Weights of a small mixture-of-experts language model, trained from scratch on English Wikipedia: 160 squared ReLU neurons an expert, 368M tokens.
Below are experts of layer 8 (counted from 0) of a mixture-of-experts language model. Rows are named router (the router's row for the expert), up (a neuron's input weights, with its number), down (a neuron's output weights, with its number) and show model dimensions 192-287. Each number is 500 + 50 x the weight over its row's rms, rounded and kept within 0 to 999. Numbers have three digits each.
Before each expert's rows: "gets" lists some tokens that make up at least twice as much of what it gets as of all text; "mostly gets" lists some tokens that are sent to it at least half of the time. This comes from a sample of Wikipedia text that the model never trained on. Tokens count by the router's weight.

# expert 3
gets: "2", "1", "3", "4", "6", "5"
mostly gets: " March ", " April ", " January ", " August ", " June ", " November "
router:475510521540490589448476586553475601517531390528484434572502556569512407437608426440501553459486523553490498477496419341489524408401477431545519495503461475484532494586501503441578435469572505506478490505493467542523455506550426499538546403399479567463545470498564541465489507505477487441
up0:520520532516585558502508509540409540463479489479428482467471549468541509486531548545426452538526473418532504491474428527499487543445593577529469469522455523463504434502485380530492476639399487606472417545558401627516510516504485609576556522543507410473532584581586487562454535520582448530
down0:487446587490441441529582497458566419532461343456481510534507475464446474450532454470467439594507469437365594436430550525447535426511488492522538504432447532509467457530464593517463541493537586508531576526509483546521478506466472528494516401555529477562492512598564455474540358461564509492
up1:366542484505525477523463413478484535500498448464541444593551409561447602527463511455457488475550497464470431497527483510554455435484438484513480504456578474452481454528447551453414407505551462480418403451501599575495508391555450493471546472572485517606525405490545516496467493461418446452
down1:532571433490507534445509511532477439536438541455548515449499511633438481512557636481500396572569495472508467510478636510516397640431483505446494552512457474512509524446487498392504550451489564647544532494495442515469472453515441533422506484479554624472559467576571449529448448395522498437
up2:516576412534533518490625478379569478521464495443532557542585523547520564488473451531452495476554520617549472465544444434486435543419602500528413520498468466621567425485479466606486580513500499507462522514551546525499554598441509513497452406505423584484477409541585476538508563472538529581
down2:553533526482420448478494566522505483502553607507481417538456502435535481480384497522517504506513464516456601462530565572466405482513467506566531527486467537516437398558516447442491575531496516501481493491485518493404450519528591515408551546537567566498473514449466488477616476501539412480
up3:534536505491517434598473363454520547469450511523404508459487521511471445435535500528463471503573528536442560503521462474461512544632544554606524504466505529392519505481440526494460522396513416459562438517411526497382465482508478480482450484477542570552485543471541417439452517434511485482
down3:502546589533442532504410529471526529495601461489529559550528593552388432594506522531406552557431492492499489447451491541455532476591498617591504493463439522506493478472519489531470428384466543572494465459557505551556516502456481452560440567440487586519500511491594565482496473518578599506
up4:540488542519462580494430483482476446410482488465583594530546513492481503500517554442512567575475562389491417460469405457520481480531452521581504583510514526558499569538517455490505538476509593507499553518469528590500508529480534481399543488503505490538419512545518412478498486547554557545
down4:561520520486441461498519532492513452512477539476565441461517441484601503597500572376510540502519588470465563462598504552482440515517571518520515437605512526543573568457501510543589431562506550513514433538529463589469415560521494519402538478536556533513423443457477487523579458442417628514
up5:510460509466508550488493463437623449460520399457466500550537480579454524648537427548433535493525549454456437426524463592533486463472508527460500515453464454398482468560473427534586507495560469510519505549494488512562528535545477427521562428535429562475527444489403512497517557473526466514
down5:485506528481525534343500442543520484442579439419468538466454544537500478481453503570501539525550591467606431435479478420551436504433503527490498535541522506449558509603536490582434435403508508471522521512448435514609537568425492463504495498451506416506478483576552508523492405478552500543
up6:574474502544544494534445507504532470516507450371536471432463521485517487560526564445498503444503506472476472528487530531550518474422524475553545504461505541596513497479500400473545510441362479604494492438487517444532485552535425544495488452560482507582409483609514583547569556502552474551
down6:414389453539484504570429439507498577573503486499549474419446453448540521490517581480449512450476520410470545546454551419497526457441407487531539541611570416501452484465515540478541384414443458539542606322455574530517544516567550487472494552535446506368487504470546463386524513448516476530
up7:510458511516481473509527506581504505512440542439456529573481553530487468482503432486558468450592511527398503562479529456450420540464523516499475588467524487518518467514476497513546527592585527573443423388443510544442518517558526591521357404426418447520528460448506606507586506465536505535
down7:493505401499569475450506461465526557522462445536488477414473527504505460555544445418430513524466538393472549578501466487543504537438482520519565547538355510558573505525492558546525440504443502482485530516589468456449542573518489530502487534501462485532521443446558488523552473531522483413
up8:496490512508501501494477448434420432557463497491463447539504456420473395501502487407536556547574471538513479563475471498350498475563555493513473540531608501490610491597541479584507495498572495486453515401515484472446547494503539586533491546411449526471498533427459526538450443507469478505
down8:593494540443440458461505535443527562421473478430568447565434392562604475547442565508510464553522426471557542469505421510482470510459451531521535489565574432564587541521480524558583535479493527549560510459491505505504457598482452464546468577547488569489416446452444494450601458518512463517
up9:493460497588541488610445476491407433463462372524540502530520459475438536487524530465430458542426516460534517483348562455499509515429452421519415480458465479471501476513561490579470474469520543485428420486449416449469571530499449552497542532510418497539463424478412566606466529506478540476
down9:528533494556602468478483504463458426529451478540505496577571446473539455534543538426411547508465413452558578518522552429556475436615531505450486479601457419547503446484593428453508505508567514473490423478467544485523411614505485573439442430579529432545417479474571505461630447455523497458

# expert 5
gets: "\n", "\n\n", ".", " |", ").", "s."
mostly gets: "\n\n", "\n", "==", ").", " ==", "\"."
router:537517499527521481389587468489528536494461584504508485416551463498613662461440532439479454417447462508523491471582522488482511437457590534487564492532566468518431454487469494506604557532469499460514506544490498517545391517484463524508558547554497555393595450469512495551464496458563486410
up0:498498581536481515502418554468511555448445560377588511609500455557488570571514498529528564565462517528503541433524503556543526482556557491540505530521536503457533454498541463595464444534524539552482447460571416423514562512467481461498402559589446433575492374578506521484389495464491487552
down0:533526466513528624553527503501507555541419434528481479426545447475495491491516449497541500519532467527529582522476548488578503493436639617422592539534588589457430498459473527524588461579501528492471413424510460480515505502477555407457454412485529488454582483503544379534477516440499415483
up1:384551499436509507528552491490465453463430597364501570415506523472568549572526526446595400520545551507550480492529477466424580505441512481405533492517553526498505510476536556598423541660512523527488511492475571517487465489566467537519424485495446509458517499471677513540485480542591477471
down1:488569483514561422564566488480512491609457461499497532554602519548499502601578437480460516554543481553487585512552438615577574518506519522435467627517547515454457480550518501440606470484512459434401491449492525573490474555460588472474590461548458532586514506447446616491470481434537528455
up2:583453470475431466570436529486508391517538451570418549497560431459406500441511476503450498487474508465608510592601557450406497465458514462485482481525513555567515523467510493418512440449520483508466463483561442490513428471425481519541572437560639550511574523465571487537451503471547523543
down2:501418507542463531545496468469471527575513437525472498558520421555550474558550514490511518533574556452397588517498537446479430430408536509481518505449460559501478475555476535419577500494500545455503499507474460563542424509548518549500519509493506434472622453558558455531592403384621483569
up3:456474479550431425520503564465511545493533464509421426479447489482450514553451522504478511552455561465440420426558432517566487495477525541427501486448484521531376472518457570524489469537588501530476482500477432478521594518510497552536435589610643564475535457490467534540496422446500479527
down3:452458485472460486534520441555593458413494541538449530566434431513479568492499568511480411537478558433515473452481399496520597601515466397599447444503459533543472549500428580474502551408497449556554599505511465591548534459558503432585583473547430416563533505506517499444551564599549530466
up4:537535527532563477476376555526548441574402521500442416503449475612510485501490497549507477535537378504567439467421518552533541507495545501456538450607439491481570473523517468499545435467541498461587441518492455468476610564544443414459476543492540392533507489474544412480575567564534553526
down4:516461559565442578467536541610514489541556539421399479427545477512498499538473495518475425515543544540437504457551487483537562508473546508423529490393403535489522558536495478488475542459379553498477435540462548420517512372492424468475502535472493504478461459415481500567487574600463547510
up5:503466602510452603488491552460468560481540531561420466505502459438446489467468482522428508558448480556579380522463525489583509444453466522521502443422425586482494429470357539499523558540516509340441502521482562425553422560646521531434502438500543532543455479530433508539476483490517504544
down5:509466527509518431484428500505549580485525552513497524502452426528423469424578480532496552449573412505527459440487479588462564518563497514459488474470487592486453572514458591387518546436458402444504456580534556494439490522519479454455455496556534555568537424522519514539534540564498575528
up6:448570516467577482455548541480531447511478517572530464446534489530506562479560572530496501506483525592494446447642500443462569553484462557493543468494422556416482509470412503455530534523474441512467529567522424466470438516556509538451459473515518491531626545494508531552477537383549476468
down6:504448521486513403516525620555539493519441584525557471512511492506508493487548483498404502582446510457444481496601457501519486535505578631517512519470573540454539513409582468450497590521552427456543522449551465461410512603423520469470498535454543524604518549516348497503449527480450546548
up7:501527465497473619453522476528448468489369582506503525465486472545436569477493496446483511585495514482497444473489514386550545454530512468477409438441483517520462530546510470461481476440419498470496507402538421536463505456460473445410538471476429513482515511524541561501499513425491535509
down7:549489442438505504509577476489505497550518535469519535464542475436364493622444441547540558526565535452491521567449555399585572556399504508597473527457459446514429410515485492565523541474495517468480545553469546507519542541494578568457471428449435542370594514450539578520453413533450497486
up8:551487502539464586512545516491542474475499461502499511387514489435464453480442488471535489459520438516593450393506508484474484496450535459431425506521638470468580431565599508477424546512464468482519499471438540510469403582464499574511470506501405504464553576439492482477465451486566564446
down8:461581518573534480520495557473542508528639481494471578589488484487566493511515533480478470544568462523490635521408439495434506579485546548466411546488564465523523444574528485564520533542517494524534511588538551526543437514517532432472579492491402541401495540597403443523560531477501469460
up9:573524473511504487436479463419486496540560610496466447545537563485510501499453481525499497502585477447565424534509508517507478453438520534493522402477526470474522468454495515487499498481512506523590566544456596548471517530446504536511513475459631503489466521461580476528500440487525532480
down9:501480474562533502515494536514503479489498521465561439587406478480484503445522498468447447563535513506498641467621514551604508579521457528580564538567567535598492423473522527461557517437485528558434524547452365496461482547453454524477559519509565493605528445552574501485573478459471533526

# expert 12
gets: "\n", "| ", "\n\n", " |", "|", "-"
mostly gets: "- P", "- N", "\n", "- M", "- C", "| P"
router:475480477462570463397598477388467490474546561541500523426445470520509481486474461509482442436523420532520474397579443388471482530543465420518450591497517536519471474481592494503529536536383408563493427501518497464483429473497510414557442523476427558552484478485408518481515476504451488428
up0:609498502532483543614471458519532486467508511449593526485518497506482487480511574531406544459360523527492472504493466476533457517588477500568448445557605440489470546587454572501485450537485510576560549511501439431427530524491537451565513442488529414509535516448467645579520394510562528422
down0:523622484504506574527510492517449562602519442576431526545541374452397507436450546475444512517542549571467512477450492512520520487486494547476564496506545554480410501477628444452527402507384510424513480488487484414439527469457473527461557539590426453493428616565444526552459592434513489502
up1:486546547449592447448560459468557469407452514500504467559476426543515573470594487583599426518437476435504476519559470510514458486510565472529415512528467492490516464482497442409455524528483564568454476485548527509554511472556468468555412512536481503523529505474570429468537468489537467483
down1:552461532549430567460444554513499498526533630529433471506521528547516470478572475523540492517470561427488474318448442471429478605489582413463555405493519406495554517435522449520485535403529523460567532432388520509515396536438451465482496537457493529558546514542497491436581448514471501417
up2:485481436568412547485481442562453448448463441456481473466530444518511506488529502546514598482452479458463464511539417392530582508602463466480480497437509526482557529494514476474502483521458555534566476410520567464519467416418438529579373495528555435454432506440480451456431663489513456496
down2:502483594460516460543344491508523500556541557509503603565544510556530482527457476507533538472592536392522495529468536459506530543477528390649412424467494581455499486470410500488530522530518589594446508420526531530486497435481580567545443563565444597520571442501466590448514511523508516527
up3:489572500459545416401431504476457458503553500558409544576540521534512499483495481585484537495473426464469527520471440567447441429562458511567410453565511500460456508545497434596536501533500515543587415445501547479455534475544462397453477466482555464491514504407503413512474544479414468461
down3:524437403473441541551447586624596508498495502497562563512538478494477426459407430512515494454473502567520665545494507404556484488432521510477432514475407479542415558481556515544488500580439455421517514472507610467566444465464457527453454487518516484477459595480548507450540424463408483494
up4:555521444474507479538586495511452391492474398597497484456564432575455501521468519506435520608499552460580471488502520444374538486525466565543373584500549464464458574428508487380539518509472464511469518455551464530437569481495552450511563432457509489457438557449521459543441532510535460466
down4:508525502549353365487455460525567539632463520603525579492483534583440502582490494493450498477492540474536495500581518440517464520464473491533494486512568346518526516585608532464554489435506525572547489523486430484434448433515488459469492431496520535430485496533436389489479616523441569495
up5:413505442512409512613575398453478454471463550465531471440475568435442448579474519360524474460478430537505554536473498438454492499541571496621456541508533475524444444516527519588522535575434513460543513392598498471544466448522506481513487507436553429523504486507500464462523458495460481548
down5:563502522503552389505496395510484567455605487635504553522584442540541511520459556452509455523504467565526660523532519451494443419567598527446493507572485490540482507539484554428577526544452553416557487491517528619529514599434490567558434585506461484446436538560492515567504430459481535482
up6:583516552463468502513563452588371419472601580552545491564468531557549492422502435515579416532467495482501437520395564476475566431534486468578446536553510530450514503477445536571491465501536529624483479574543491499512498458588578450501480480604474544542486514495473486548495426597429561551
down6:492447524593540540508467576438415586441491509524507474535538430510477475501489503500554518462429505462630598578468494472519515532472566542477537574487529411565438412511533537409480464429425535555497497473497428474526489452495534541399539473476524416571610520489557498392537599599549527387
up7:510453476390490489543605577469488486448527563534533500506525539520510490484507422416556534466453456458490528549469513490520615524552508497524501469471585406446509518534403449495514527492463476548538475471464429469454465488522473465409465547451611462524535480439402466568572488415470460535
down7:438495349479488454389488520486540517479521402510510418517422507459474605414635410477514540578499489502560362499602488538584512490502504574578570535448471526484540341473572446500488527495531537458589537501435490438500535535430500600463430456579470482528515525491541431507480432534449546594
up8:556510423372436542590440466513430446520491626474462527498464437523477521566472515484405425473490506447542437492545479447493523520536568447480478578538545474380520520484524489524486573527464527531503514452542468460329436537511408509447506379468563531527541487516499478459461591483431440487
down8:494522477587443475549453433490521429429432506503441382522529528586421611458481428414511513540493561496509340374548543478462534577539533503445447504508546500447487480442537527500515510541450514517592441493531509623399535442522476511508502535427480544546592460547475489491522448501549429555
up9:422490531531523589464456481520559475503492448559479570507520569492494484449565433476569519435470519466550477510609493466502418443504465507428573530399488579492444515456405558496448504563478574430605501487501498570522498525438563521500436419502523443521453380492489474411448605540419522550
down9:558494462538479452468493539529509510508529361501403579530581466491476456564595543534508511438582476544546630431448482458530537512478392454414478538450361515424517494421493523522515463430423516583487511541566572401534497462409519496462523524440476520534450506445479499467537498525513525538